{"d_shared_expert": 256, "lr_router": 0.000669, "vocab_size": 32000, "norm": "rmsnorm", "norm_place": "pre", "norm_eps": 1e-06, "init_std_o": 0.0, "weight_decay": 0.42, "seq_len": 1024, "doc_mask": true}
Below are experts of layer 9 (counted from 0) of a mixture-of-experts language model. Rows are named router (the router's row for the expert), gate (a neuron's input weights, with its number), up (a neuron's input weights, with its number) and show model dimensions 392-447. Each number is 500 + 25 x the weight over its row's rms, rounded and kept within 0 to 999. Numbers have three digits each.
Before each expert's rows: "mostly gets" lists some tokens that are sent to it at least half of the time. This comes from a sample of Wikipedia text that the model never trained on.

# expert 18
mostly gets: "P", " F", "D", "C", " E", "B"
router:500519517484476512469522480522493484492526490472462541485530540521525500525484481511477546485477519516520500511517510509529514503516469500457554528510525517491486505485
gate0:486495503530491538530484492523472484496505475479535506491501501416528506502502450474481455515497496500516489491483529490508505492553511442500478501537553554490513476466
up0:510514470509509499508552470474550471495490499487507480482514498519591487513478530489495489507479487499483540543485511542519471532494527500471481535496497559468509500483
gate1:528500485490511481538486508534470500531504467526484481518479498481527474502523460499498470526519522447505484504457510527470508493495463515507543494474509532497474508533
up1:479490517473525504493468529513481470454512511457491493514520473533456502508498499480502468469517470492515537482508485515503469519500500452505548482507508541525505472479
gate2:457499491481486546495484481500473514505484500448525499496536480539538500484519543483494463503531483484522503479536514496487525527542463502497516463498505543457525509493
up2:536441513465485517501506495496507482517480488515515488458474495481499501519545487507489506555488485437485456472510519503461526486492492536478489459468492496530525477480
gate3:503489546489506491498515533522441482559497515516469526471528500484525442506503493517501503506466467486502477523514488470516492530538491505502517512518514481530499515477
up3:479545533533502516485503511515457505499501511494417495529545523546495505506545483463527545483480472502494493519497477495519485488503461504487521552510531502520497526476
gate4:538482488495469507495502535462472500480537465473506509501563495515511541538491521488477505505500502512470509529494478480508459479520505531523473461504533500451539465512
up4:568542536504508469513499485500514511484503510534481477500462528476492515503520511511468478457510498517480503485536508511499503484483475504505517529468473502507470478509
gate5:475480401486515510479467518523476452509526501484566485546472559526546528506459484517484487502506518490515512508509518524532490481496483466498507517501546493518515480527
up5:486508454516468510546492541510505489531484554469521499505496506493499517511509504491474510520477501479463467508495541574455530478559510499437468502553497470527521535507
gate6:472475475463470502510510536514506503475507445516506510533438491490514489451460512491503466462498490524483545471469497509487492509497484472489484495479516523475510517511
up6:499488494466460522508525492460457506478485494495527494516522530560493516536484585479449467566488491510503534517530470547508504493525502509505453509508507461510500476527
gate7:539494453522496470439498502523482461542468480520506470549488528474496525536534497487500485486510526471536532501488515543494515495549545509525554514503432500517473493510
up7:503482562492477505471487475515479483445541544520482448519475468498493490501508540479483527487500562504477477492517456514562495535463541504449496531492492511493517436515
gate8:497494512523516479514474440510491516513542548480502475512472503471459540474528481531509506446476535481573467497522511476468465503527497509490449511501506497528486454494
up8:512463493505533457490462505532473539507506523488500463479472489463482497462498502487543491519477500510548492492518514481437503486563467502472493438506525498511510446478
gate9:532480477459447495470516478567488518514493552509489478514471525508520508524510455475463511465479529518451453470534504515490460509519506514488492466512501468504523465495
up9:515486468494549533488479521525499461546456510495519494521522493524470494451517516482479456495497467498500494497513538502489467509468467496503492512495508486521510521490
gate10:522507479492440527435542510448503487526473522478496501447490491494521488479555541499505498511498496488452507547526512494481473457475503513482486545531464490537468499510
up10:491495504520556515518541521546510477463483508480470476503525503489534508477481474521496492497574496484502500471495473498530518494494498551521500463464525479528463508515
gate11:495501482444479529503531441519497508510490503495506507453468476539509510500490493533456512523457484513514476524440493483506517504488530482481529531503492481514515484483
up11:512516472495491529482536497461453529519503525464440499479490493532500521519489522523508525501485486485526483518492522503509498498484507502495486520509481491484513531494
gate12:453503499512507547483508507515519528517483528474447497477500500492508498503553472452507527492513573521484486556488477507476524453485495491525551496542521514474466492473
up12:533504509509532467514506478488469487491494483515559518486499527478504460487453527510461471503506470519538511470519496521525475494494484488472486498520495516493482515522
gate13:500491479496479553504475533511514465472510532516496505520507501470485525516532465462508493493469546528475514505510518461478517562489505497497500485507474499478453512480
up13:532478539512529497479524536518505515524496479487522506504506521552498491528518521535475494486493516441535477485461461538530535470529532527511520491507544501503482549516
gate14:467514549530495522521515512522455508489500499525485537522502468503460497489551506501524493450502542475519506481510475511508527500471519465492533519514494495498509520468
up14:463468533472539487482438487500527506455526551493496525501498530467513485519499483475468470501467524522452460490537534505502517479523538489518527458500528493489491498509
gate15:482533499516490458518513521463475480477523454542508496460490481484504540499467422488530471485478468515506517523511477469489467490515454493492489531458424519518501462487
up15:479492433493518484500505492506464510523495475481502548484508539520458486477520497463513525509526527487506507457518511526491511509478490501483513525504508528510487529479
gate16:481469538520453516482517497499497486478476512487524529474544503503496524505492520487540519471458551447471492506508507488468488473512470445459511467466515477537498518480
up16:490516551461496506486486524496497508524523538511534507490493534479484534493509488484529493452507489495479503515523509510513495440569494534524519500493499488497511504483
gate17:528524451469480514526485489512479509500471522479465470478465507502531508470500476511473538491482528483475500533504483481500504494489476524568517535492503467532517519510
up17:511494489529487488485493491537495471477463507513525507485473515516499522475496480514430518501526488461488496504525457515480507472481526529539522537498496441557511532475
gate18:521523523519521488521520520554463511489526459507514514502445493513492507503447468520521515477493468473522508470511531527495529505517443484525486541519494534497525501466
up18:488457514421501511484513489492523469478513510487516500509536452507515496496534506514528493497497504528515499480507492478563506532524503473513519502499467498478534499515
gate19:510524486485505514472462520570520536466492480528449483482475491516540493506482552515485467514503498515534507447509545520513514521510503502486511526514499537489548477504
up19:520446479543487504482526457473517483525494486482521533491500513529507485496511477497520584504505489494500546518473474486544478489483518495496502520527464512477476468518
gate20:516497468522448476506519505494470555490512503489476525467550519517493456480494534483497513505499528502521493467537485567490509504508448507482539508498461445510496485449
up20:476515554509534511526488485467520505518537511486504465515480513522486487514472443485461477517475516481496526491473495504527511483528489497536446463496548504511518513482
gate21:473529518504508516479453475494491509488473525488488484534529530473485495507516526501516509479431542500437462502504447482531471504496461489496555502502510489542462468494
up21:458485515495501525515494492482490534521476493500489453505462496461501488515512473485511528446489471515477514493494483509490459498517460513520536467527484494521494477500
gate22:494478526467487561464500515502504513514544534491536512520525527472464488518482491475484493495494473513457454462522485487487497493478530552502489466526501501542516522555
up22:531502479508491503512498492529492505541518472515493509481485520509532468464514556543507497469484513523517509515493474511538510463505509492505532498497511501446504423477
gate23:502518528539497487521552539535473499460512520491474498498562535560463497531455466496510512471580501522474506464521492486519467480498537476488541484504504462476508493461
up23:495509510508541524479482513473509473487496511506492495510493488469475538543481519480475505551473526522469477531509515499478525508512466487534446491525508483534485518518
gate24:488541484479486503501478507518451481520553524513513515472501440494520480496441509523520503504478463493548479486504505533507513473448500516510506496499492547470500502510
up24:508494503498490504467497521507467516467510512472489476535504485476519500554512522479485511468486490504493479499505506492499450516516500518455531487472479494510481536514
gate25:490461514516520461498509459553488476475548531483502455490507502491576511505480536519527508519487501507517524490509469488489512504495505500428505536447516510513525502458
up25:524541503469493532508485503539481534472520499475525488448491522507493558498468469522494494512475499530463495475520479482512553491525541531502475470520474475464487520487
gate26:480479483483491546466503520500480522484496502449502472497477493527491484495487471459500536532493484466510502534463477484481527519516535512498489461523513524537488521505
up26:509516545505488482525486511506507486526516484501487522506522524459513441517487513541529484491512492488499559506477543472473464493506501522553470520497515495533500538432
gate27:465524509490455504468476515504470538469464522479508548486508490525494515464488502482490525439550482509477521507498481521468497505513497442519489474477509506530503490522
up27:498468514524528532489535481460467507538498486516522485487493484530516480515501540462466571539491504472536472467513494512509490469474466473475516528486484525451510476495
gate28:519525509496487462498529502498512484497540502525486479470543456524538517513513489512470466530495483519509540518492466475515500543502501526537507505503470535524505479525
up28:536514490489505497469526507483486530529500530477482468514479506533503512499500511517480458536509487479503527491492498474487482473501469452542507491487477490528502502493
gate29:483464478512534522507506507533499539462511492478521519492525499494497496537516556491531513442498549523474504504490519496549498502505544480465487529521475481487472490489
up29:494502517523540475536484471545496544532523489513498513501509527527510516497475513484531500481474477493524523474493527484519544497476503529521503474536534511519514493498
gate30:503481499522482457515481453590481478474484527503495471486490515476560492491490487518477467485510522523521503545481513497477525501434538535478521441492476530472494528482
up30:514521515501468507497480520563492489487495519514475473526505525503517490497463474524506444510498454504517510552489475484476510506474527548537516503488481503515485504464
gate31:500526484501525528507523488514489544510475490470518497485499503550496502484443493492454504541510502455466495512501497491508496497462505529432490496511558536494488504531
up31:501503484493497489479476507473505457520506488522508489473490492507523496494484551512459496512481499524455483506482497514478510478474500517463477505478466465483526498493
gate32:519561463474519524520507455503526487484540479477498476461496524498557508496483445498480480503492469506503526462486522537532491510426523487503474509500523494515520491482
up32:464533492481478486478476553526537479456492507504472504477483534472527495540474493509502504479455481512518532494509526527491459488455506447489538526508514495505482464472
gate33:449502490536506499507505483522461464468521520481451480511493496491509483503487509482526484464531530508492472437466474513484493536537503517441519495455498485449513459479
up33:490484530515468507530520515511547462519487504522505536519486497497471517538512488486504485519474486524451525502542542524484502439506479488546476545515480485501488519497
gate34:488457554480450460490527525504482466495508478516528489548517502492502533469514494507509506480520522490546512497502486500499523518475474509495504555496489537502505526501
up34:513543459516560527507497442485507536509497494510498493444481486497512450523481502503470487516482458523464517489475490522558537504483504498526508458510542486499503480511
gate35:461495493502512487459457484519515516498479551481525487477528514561527502503515467506508545534494490484475466491477444482477502464484468513490512522465514499519448515502
up35:500492468474497530485512480489485499493503508481500475537479519512512490463498490506495458476500507475531490481491509519495518504499506441501462517483480478491476499528
gate36:514489520474493499462459470508495467498530473517467506533512536475494493502507501498484476528500513483482464503499472460507522493489505531512508497493483455548502494494
up36:475487458513542479517500505473507488480482524483515493481538503498546501495474514529544489531487480524520535450501538492509529541543502509459488501507550492494501473512

# expert 7
mostly gets: " Little", " Night", " Love", " Big", " Live", " You"
router:525532524505477496503492456520507457528499502477476536506507529527482491473513489500443517511508501500540485480524511471526493491476487480466516532523522510505526496508
gate0:545549517530471486487533479524511443509473462496492485495495489464491497479529507514529536509511493497507482550499472514543477475475494521510520526494499508503482500496
up0:483516526475501431436458555502482533498507512488523498476453526462511541509504536498477547491487513500440438495528528532500525551473513520521558498485475498524536512514
gate1:539483444488483513501443480543463521469475479501544481493485491491497505473460484509502484522499472544511508515475526457494489540472490502474540532465496518481496467495
up1:538517501474535505491495499470515524499506517493483501563530541527505516540473468510536471487534490503483566514520430557538532511519499500523473502501511492518520521544
gate2:497502471485532528483532522488479495499475492492551510520469490499510481478536514500513490520530491488492448507513513479492551485498519465536500488513475486500490492525
up2:520458458486482521507488499502492461464471503499503486502466522503485523503506516535527520526515498510508499481473524480498501496495473491509492523485505500470520486476
gate3:515520485534500497524461506494503459503502507471482500481511482525470527498494457466515554524483472526482474519500486447535507508513522479527485482512508441521494486570
up3:494493482498471511523481506497529525481503493517494494498506479498475453467474483541501487552503480468484493514454458464454503540490502482499511489487479515493519472479
gate4:539488506511430503520457453527488495480546482530517489472540491469496493528517523492506478482480493534456491491504470473499515453531514568503540514494529458489520532504
up4:495536497501478507535431485490486507519506526561478497512503449515497522489478532488477509486479529550441457482476490473506432491488485528516500518506485532461464506529
gate5:487471495493524503477473505514516491519509518512495503468461500492484528483503453467460478518480545505462474486504478494475489491442485512526496541499553509501499483531
up5:469507465488523492490490498521461480493432526496518483511523513489500471494478477490486480492504476472544549515493522516472512486498494506537503471490512475490507541489
gate6:473503565490512515486492507542485497535468532501513535471508442517523506461521519475490490491497496471519504472493485533495521501496530474511500528495498493506514536520
up6:520503464535520498497493505493469509459505489550488458518489498451483517524498510496471472497501505489484484481522559475519506506523494520500466476552495536517518475490
gate7:467510536514481502494503459479503519475500479501480526522521491553543497494492516487500525472495499467482489479486452487478481481495459455474530474472476491486499586505
up7:485501498517485492527497469579525495489536461502544545522480510521505497500520471497494548480497486517502513487523502478510493540452515493488496494490477501483535550493
gate8:498519460504491490506449486479444493477438533495482573491503501468457509516527519516485486514516497483481496501520505497485483524521505498484508471496529506540520533515
up8:517484491490471550539472510519489502488501459521495504504525539521463501498523504513493439510524485466452498535483485476533469533521457498494494512547545532494563539473
gate9:487507477520514515541491482531492515481466514474474501486506511495461556495525482488477487493470501546514460496557529493477500479491486467489500487474473492489488469457
up9:514523526464509475479515501471484520512521532499495473533531523507522488508492485512574548459484504479487504486472485551535440475516484485490502533494519457480504494505
gate10:556513514507458490500530511440430486463471469517508544503510494510497528495533470504493477475500490515498492466466541505509517492503519507514511491504513477534504513525
up10:491503499492500459534501465511498491487489450524504532490531482489546554504521530507524484512497512467460480496460492523496460518538500552504507527505523487509519476532
gate11:474472484510513518509494454478490500503534507529497485528476493508483515491510503479507528496539527523511447487538510432474521520512489478472482517478504475517513492486
up11:481493512499492503519502478537511452492478464524506465493522502491526514478506500541540502532518472494480547529443543535472489498479477528492525485483520538498462469484
gate12:522490518533500495513456465491525515467518492504482512475523512494508534464511512520450471541493488545475502523484479479481469551493490502484499520473487503504516531516
up12:509500487442516471441510513531519510497547443474470513502468476526532509501501495552487515503461509449502501549459513509509497495479496478498485460460489515486548484548
gate13:497491491465461520512477496535488490482515506515517513496535486498463458510543550508473514551487466509499476490504491483471479482494472463513514485447527496483530536556
up13:485503461515455480511524490484515501512512509492475489482487481504517544525508500504570525476459469495490457510484474524564519563530501502508465519493509502530480472527
gate14:494539483481459502509517466535492477521512501485494510512538507496494473512564489546500505529515528487538461532467471472505482543488529511504496464526506513502563486540
up14:566494518530504537496461546486474482498504520503507505487492523490507505497504493509517499512532502498444496497472516484464508506513522495476518470468493453441501519482
gate15:528535489516446491488489489513500481520509493502449501490482531534478485483503548522490509508501490512506486521529493455463476542469497512468528503511465530511461515589
up15:509494495527480519490456491484495488457488507510483499473488545498480445491501463496461519464515458487525484477481545496476497526463480512505466533481504512498500517544
gate16:516506488498486523508499480470490469508513516525496474485542477487492492507538491522539468525461512514457461509502524487528501483498485537497506482502504482458487550464
up16:452509550507488515481474525470542521485486522471511490526474514488451498523480501482493516505496506494520478493518506525536553503541514456460503515500508490492511474518
gate17:490518495552457528507507551481530491483481475514491524482509493483518503477529496550491462516508483515512423543451513482507509525493518510532472495516554494505491485548
up17:564509508539487511476523485471492510495499551501503517501507480526525511487456532515507513523532487515514513490484549484523466472475490489532500498535497458526494491508
gate18:514530539471522533477505501490503507498491525517511507478526512513537489536508482467468463513530496501516514527518511510518508541538536483469490537472532481526494495533
up18:508498500482509480532515499509510470533509502515463478513522520496489489509486501490531484537477489468510461537588478440528481534507513439472482532506523539492521521534
gate19:501546536515486472472508508524514522493479509490485521538491508468491471496514435525504491516535514470494473490506478476557507472485539525473500544501482473464525461522
up19:519534501491520465511461487519499542491499485514460502487462482504474488500508504499475496510516534479482436514534498478519482510505526477468512507472482484497495500536
gate20:512521502515471541471525466511487493481488518469549517541486495512479573496506501514526504563462508505537503515484492515458495502500508485506550528517506547512460520528
up20:489519477516503515498499496491494476499526512501533512504471472508503526497497513511456513540495492501496507493525496514448522510489512507475519479543510487524521523525
gate21:519528454508488478515530481508460485502483468539488505484494512512460507521500488526526469492527502531513498502499442449505501524508532512511503493471506478474532427509
up21:526514482500514507497523500471437489484500479502482486531529512513523480493489495495510526539480492471539481526541502464495496458496506519508520519510471474451503472497
gate22:512499510498503498534488536509527481495526504477484482465506469505483508492506505530490486474514460529459468463507509530491503482525506470476511452499489501479480550494
up22:480525549501534470478484522523490519469457475514456580479513507445468523512461493536443469478473519491505546480557533482507479549515492469485486481490522562522547488473
gate23:482501509498495525500480510467510468441526494511494545461497536476457472506473505500433496499518492484481534505509502477486486517505509467512500491536528500526503446523
up23:504493506498488485493479507449513477537514518481513485477537478526514504457493503436493471498482493484488508455525501510502476504502509456504511505557487496481501505504
gate24:473483471518542536491467483507530479468482467568496493516477480516464528491499549488509522508485526522454494473507507540519489517484491509474500496545520536465496518487
up24:474504517538488475497496505518490471486467475452512501492541490507511473540523443494535431490520485449528513562490552484502520472521520493529496528509485512530527493444
gate25:492524489491467524507518467524499504482493455530506499564474504489542467469521488499478469505482524471518513465476532539518525493513519506552497483563488549519542494521
up25:551520497510486488514445478500516513459513499506501517473461533447501534497476527476492504494495465475504459495503526501473529503489489524528488497525468483479507457445
gate26:525538451515505463522507477503495460510508493524491498526508515495545490481487492495487481504543463495522493513470509457540494484467541529483526487491520489503465488493
up26:458511569494498465543526443467518549495505455491524484506499550504552505501501502488450534524500492515511520521517506476493480466525477482530457472514504508541479469500
gate27:541521497462492493544445500514506474491501506501498498506527493489535552493514491531507508542502465491508510493473521482534550511478482490442528541504493516533519486509
up27:482489466511516536461503487475536517473537492481472450522498497509491440496486504474501460476479547509463513466503492489560499513490447497482515477517526545486520516493
gate28:504501525457483535519552499489470564524475523493512514445505488521492516491529518480486502479519496502529517532507452505453450458533509489538519476461485498499512506555
up28:522495530465557465515465484508515497504503500509477523548469483484509483486520530489508443453476539486461550486523480503500490523511501540475510493495514475534462442523
gate29:512486500506494519537487493503497419455480532492490497481510562516511536493519527480466548511475534449508499468492487498495526513471531456493533496544545526504539534524
up29:518507476505489485476504503478484552494560454502485459511477459465513515457495492501532487514534462514504504535463462483504475513499476526514516514462475529500430476484
gate30:475514455497476498520490491484509501478507477495491515489504481529487462424557541546458500495501490475522505476514485454437505519496500484480510489477421532521486493563
up30:506475485574511515472486443508501458501556494527512500505513522470483503526500485490471482499511511522504505523484530453500478539506512511486490486496549485481495466449
gate31:493463478480519475499510528528493508453491470500466524506522486485514517451487484461542485520519534518491487480466519505488498519480491478519470560556500512508487491522
up31:507480540495503546466482498523503497527479531526484479493503506490502481526501504483483513468460479458488523473524484517488519467497490524479536507505512484476461527479
gate32:508478523537462513505516495525503473488492506513510494508533495501497510529540518549469572510487518545500515523519509495487486481502529482466535454482526422481516520527
up32:493496487498478508513453501506439509492453506520516488525509465519515472506440511513445523493481512508520483495501544500485494513526511468488513459471502458501500491450
gate33:497483492460476503524472470504495532561502499472490493522460492487562526462495521543509513507485488466526490517460521463524504510464479527473521497489478540503517475546
up33:490491529522560530498496513473482517493502535532526508482519572462505487527519540484499473483516481476490496492506494455506558491524520493506513504514510511525496517494
gate34:529522457477461507527510485529506477470580499486477499482510489527500525491511483522490485500473506497526489511512502500535533495496507532512461512507486520506493479502
up34:456469520538540510460522530499483529492432506496504420515515498489501477495509480484518516486503484483474535493483486501472497465541508495461531546494513505481520514529
gate35:503536494505471496499480477493498474499532513501516502535488476483490507517493497515491548512481502469517491504508462470531501512491498482476521522533502506530504521549
up35:500517449484442469497496545480489451531538498531541524534484446488441514531517486512520554520492467496516487518540484470497501469496524515532517486510497504495501524482
gate36:510556500491473529487504522526476499489506475501502508446494471497485461497500515493491518485515473495494453544521518462546510509482507491529525525521466490518472451524
up36:457511514477561500485512536490481481497467508490547518534461537534526462504470500451496525517439481472560512492510491489524521487521484494505501506489536483544518488513

# expert 16
mostly gets: " GER", " Nominated", " ITA", " MF", " ±%", " Candidate"
router:493500511516471541490508487505534472502510516495462506529494533537488508504523495497471489500473494532523488468498478504540476470513473472476531554501513508474490456516
gate0:494486522497479518514396513538502452487522486501490522523477498513467567477444473497475488509467520552477470488457488482482473513527555494462523489521514519484478485493
up0:498499530503499485544494494498489518496449500505508487516522430505487507556478512518495461504490470487489493488438512481513494494488479467509492484503466516481483473537
gate1:508495537481465544552474514488499473479479518489466499463530486479487490515478537542503468458476509514489495491461552491484501489516530490472523484520496494479500482506
up1:467488481499523464521434519490488539539565481520528511506501493479478497492509474474503477550548515498437496512547506476499505481486475528526498524520491504502523517494
gate2:500469476503492499468485477491491511530576506518490507512504467502507473491507497459469477569524510535476532505516472452479541472488471516530543511540503489476494491507
up2:530516460464500481542484506492451492474508492498485518484511485529523479528479530459506497485506486506496531477493511485499505477466481508497511521489479500496485464523
gate3:506481468498468496495541477490514479510516551513535462525493533490468502510540465499514513543503499505523525468514508507527525499502516493488510515510474435514500492534
up3:472495543525464498502533502505482486497454489473512497499477518509481524449509483479481534532510490473494510495500523529522452501499501501481448529477514528523458524508
gate4:503457541549509506498490493527474504468461513468529489487546527529483508531485501464460494485490460467513517457530485487478476497512466512494500465490527518551495525509
up4:490464505526508483524492510485497461457523488490472520479477518540539545505461506505500532488479510470512515484532462517521485523519492506473555450495501515542452483481
gate5:486510463547479481472467480486480484515538501483492482453479494548532518542464519502512515526481532542472490489516521504512491509513450484496525502505534491496493505536
up5:497519472501545496506495470548465514436486506532521545499477515486482486513513479483509482532442490477489503476520491479491467503460537553501487517503518462512497525474
gate6:472477510556479553544499509500492486501443565533486472484515513480509471463497489496503488477499507518498502486517498415504505517527503507457504495529474517497479515496
up6:527541493494599478475505484494470552545517429492456503452543495533501508481502515515500509503506487466490497496489495519489480513484491493508509474514539489530546515494
gate7:519491540481488517502478505495509515475479528480502487476494480514506500547491515482499530514456473551504509434473509469456478476511559494493498467507506496445466487512
up7:509459512465533477492474510480529517507479507458485524492510479470503475484514459505445492482503501500521533499509505485506506519457524508478507526523556468482493487488
gate8:496533491514471557508512452484513518473522534482526500451507480501463511477463485528516463496481458532473472517485462476525486523503506511456521511494488505511525472450
up8:494489515480502525469524488493478504473533509480474500525481476542489511498488499493523513476516540492464475525496482500466487467451492526503502491511483465481487473485
gate9:520469552501522515487483501470483457493472526512482515482554465496497465527482523514513495481499540498518459500512531481489476510514537476444463532540531512486503513524
up9:478526456503504496506505499536487509496514531446520545494488529538486482463500491481505486499445482495506492497462503514503496519459490510512488503484465483498504500442
gate10:509482491487501499512499531500486475460484539485484501464501517492539485532467497495483471465527517517514508511499476470512467468493500499501518497520481544503493485512
up10:497475505486489505518504533477491513512508567486477450496509470501530454528501512511529551501515541517504512532504488494520536526444518503512508506499472486480470475523
gate11:506485535442494513456527470490489506513521522483531512474509510462480515501520475516524499485429449520468489480474548499489506526495566496520502469547507476483464525480
up11:478509501547604485501527500490537513481502486509507496479503455567499519510446491547465479503525466521564522476503485493508498474545467478495496517544508522503511501486
gate12:528465514508470538459476484453498503449517487498470526555485443545517507556494506511517474486467558493478506449468520506539507476507484541491501481503516482552529507503
up12:441493530509456512445479533478504475413534461522519487523460478533511532511473528548488459530494539531509487510489502509488486504492521554493494505473503503446516478495
gate13:500511520509494544503469514456511460480498552540489514500561509524513482509522528546506507461489504497471492504437513472504453491531499510458500532534503492517479471524
up13:498502509490526468512478501471488518494476456462539472463512532452487474552469502486478528492544569515491486475466466515487522511490474497547509474470525493476475543483
gate14:531464493548452506479510500463499512491539547465480478523478494522537471483484556516529512506481501539501511472467501517491508473526514490486469528565504497496460499487
up14:520487532502479498510510520524503482479502469526501496463478482513459516545533455522486521506538509508483525493524477529521530504497488501569475495528500488518455481492
gate15:469536519493486490482463474522516474534510499541522490481501515556504559454507505503480473511470482460495476513528491472541466499562526479487504504478522518508510505478
up15:490500541528458545481477477532512513486504454511547527457487501511481492494512525496475480514506509515502473477489515517473481479492477485492480515490548543462512489490
gate16:511498517495501526459461517469498489520477515469484535475527511485470483497521521494509503488553515529456478530476466523515490507535492491500467531559467483517506472469
up16:508487544543458526473527508496515540453469512525496492480483504538450492485476482470508487559487465482498503540488506526473513484560480497487458540497509532490525481514
gate17:494532519512493533482497494465476518453489514493510523514474479564505542530523503499498518498460525475477495458497495480448477491505508545516492479495463528473520490453
up17:496501463476554502501504510518514519482471502494483472484428491490499518500479525453549489512511521502493504523496551476473513475460489534493537576444494528508515528463
gate18:506474538470497495483477476542483492496460497514461514502512512514509503512515458479500527525483536519522507492506502499520495503526487487521512484478463479514569520490
up18:484533518543487461508540545499495482496514550492502512518511539486521468517533478475508483538507480450561521484460522498481552489491486492510525490498522465520472507490
gate19:503542451518521520523475512517496515502531529461499500516524502474485498493522479489497487528486530523517525453502497448498492520530491517490483459519493461509536508520
up19:482527461513522508521510494508503496431493519491464545481520469522496500502503542504509517522490523531477498462461507479429464530496488521510521507477498500507489528516
gate20:469505520471460535497456519542485508509508521514497516510471530496497522502468549481435461519503540491486525463560488503474512497510489459445503505505484482509514509519
up20:484499520503519474499483485484477511505485503557517521496481481499514491501554555499496507488509480510482483509478523438535502499533475514531471487548525508502529519459
gate21:546475522488451495494524466495493481530470483454525524481492510488479525482517498445485472495452514530521492474450498507460546559507501502476484527531528500503421501451
up21:528469497494467466458478503477493461496469494472530499508504460475476528487531446487515452529485533515506474453483517520490560522506521502493473478510497501494482504489
gate22:484503468506477559530494516500455527529519493544456518490508507499476467502470516476520488530480497522470472510483515500456494548513480494510514499515474520512526517491
up22:552516515489527477513525498489490490475466484487481535477515506540497533478479465514458492488510507502525463540481504512521468465464474508512517491523508533540443546509
gate23:513516466502491515468493527494502474503489498498497511532496489547475506495527456498504528537537519530472470491529494519497523476529524494535521521515497496550459522488
up23:497494544481502517530471528496485500457504490495485539540531465521473506518512513511471544508493554482519482472477528521448495507493475526506455517469502460542489509455
gate24:518495499514518556513494440451468544481506556490483499487488482503512515531499502521513477526521473464446507498504517522503475508523484511443469524529505508504525493523
up24:526494485531481528484493522473529499551509482574473501500501501537474523495521537513505418517500558505493535501456503495503550490517509482503479503494416463480517485507
gate25:522491478522451507531478497526495479508508510541498472516517497515526482529511513477476451447499503532513556460502493538468459555491517513509503517506525486470505504498
up25:512524498537506534489505504527503513494464482500535489479480505506473511392512498520465512512493535484480450503466526468455501495508456476479489497481479543513502475545
gate26:491531517506482527484495490557502481488439497499469518499468531506494487503509487503483514483497523503481465518500501464494496452448492504500498469490518515527475505472
up26:476506500531512556487488519519554512509507511502511516505466530496489482488525492455463493487531486513469504493506497492487473447484505490484503480508513485509501462494
gate27:472459472501452526519542485460516431526474512498502500561529519514481510506542479437479481518542488503488519491486537512489489467529507493470509529503532478487487481481
up27:476482455481520497552463494539477469478477505490476489496501508534509515527491499492492477502507524462516513534514520530555513480508498478495477474502475521506485488527
gate28:516464470496449523495488487520474506474510493532506488532477507506535512507522512512495473535495478497512502491481495502491525536475520454514494518478499549464500512477
up28:519541533504506490466493505487531544458530484506471518517543520491481509504523544481520486502534509533494478500521483449489464466524499558481477496486507472505513514563
gate29:487471504481459495464503493491491504507449530523519440514459467531511545518494466469474465481515500482504532479497513537507498529507535470515487477526492503485481497500
up29:492473528497472551526469517485489489478456508475486535513452497493500528480515464528457482452460491519501481494451495487506500471488503499451525480500469498476460519482
gate30:521513498496474512469505497523476485454463528468510477489441473511517482501488500514487487466519471483493484467497535512467494511548555478491521514492520524466520507517
up30:505502478509515491492489470489469519476552504487490546468560508496505456503441525466523539517503483494491451565502486540533526471435493529495517486480531521451520503493
gate31:514461499546522527507460496491473497483512485517489432517473515493449463515513497453483515476480527497520523457529501474478534479498510502453478490477517479517517486430
up31:495480504561502510522509495506535506513510460516514463525515500466491500502533536510472495466490550545492491530512490493542517503476503518521492484500479475455508490509
gate32:521478519512446508519461510483492439506501502495511473506482493538530469475504479487479542517525476484529464463491490510516515540512496498486459471510529530472481465495
up32:504499490524498509534494525454545431476518472465492460520506489510495499472480479544481527526551530474542498465509477506523499524459543516532501484527484444463545460477
gate33:524508507495479537532447534496507501486525525497483583505468514537478518540494494468507506488479453542490510496494462496451523440491510504469500472534510496479530524500
up33:496493517501450514487497486439481477464476507541505476477506528481504483505487452508487474510488472524486475533552484520517442485498449516497509510473468513493486508544
gate34:487482538477490515501469525513528515489518482459493553493436475474489535554519522518524486508552546514518516480494469515455524523528496463499476520529490471500500475521
up34:542516522497521495539524504521486516525502492514456501469489503486480518513545536532491497522516524549484453490547494526437521526486518516547531487515470504482503489475
gate35:499543475507493504532477484495494474521501508509467487451510504506505482467462517544489493520507509500510503488516507458500470521475496503487499527479522535529467496498
up35:448493504540487533521485502490541476540506500520510469506504494474521485511557509459499500495505498485532495485518482453471492518521540537525506493458505501482478503489
gate36:497466509501482485486495522514537480469550534554457456536490518470490505531523460506462511501527511514514491447505526525486508484491505501504511502508475511463523473510
up36:495506544478527502470473503463502466469511530503481451518491501468485505521529437508485543510483481563513517481524493457471491494495473504520557493527486529521514475507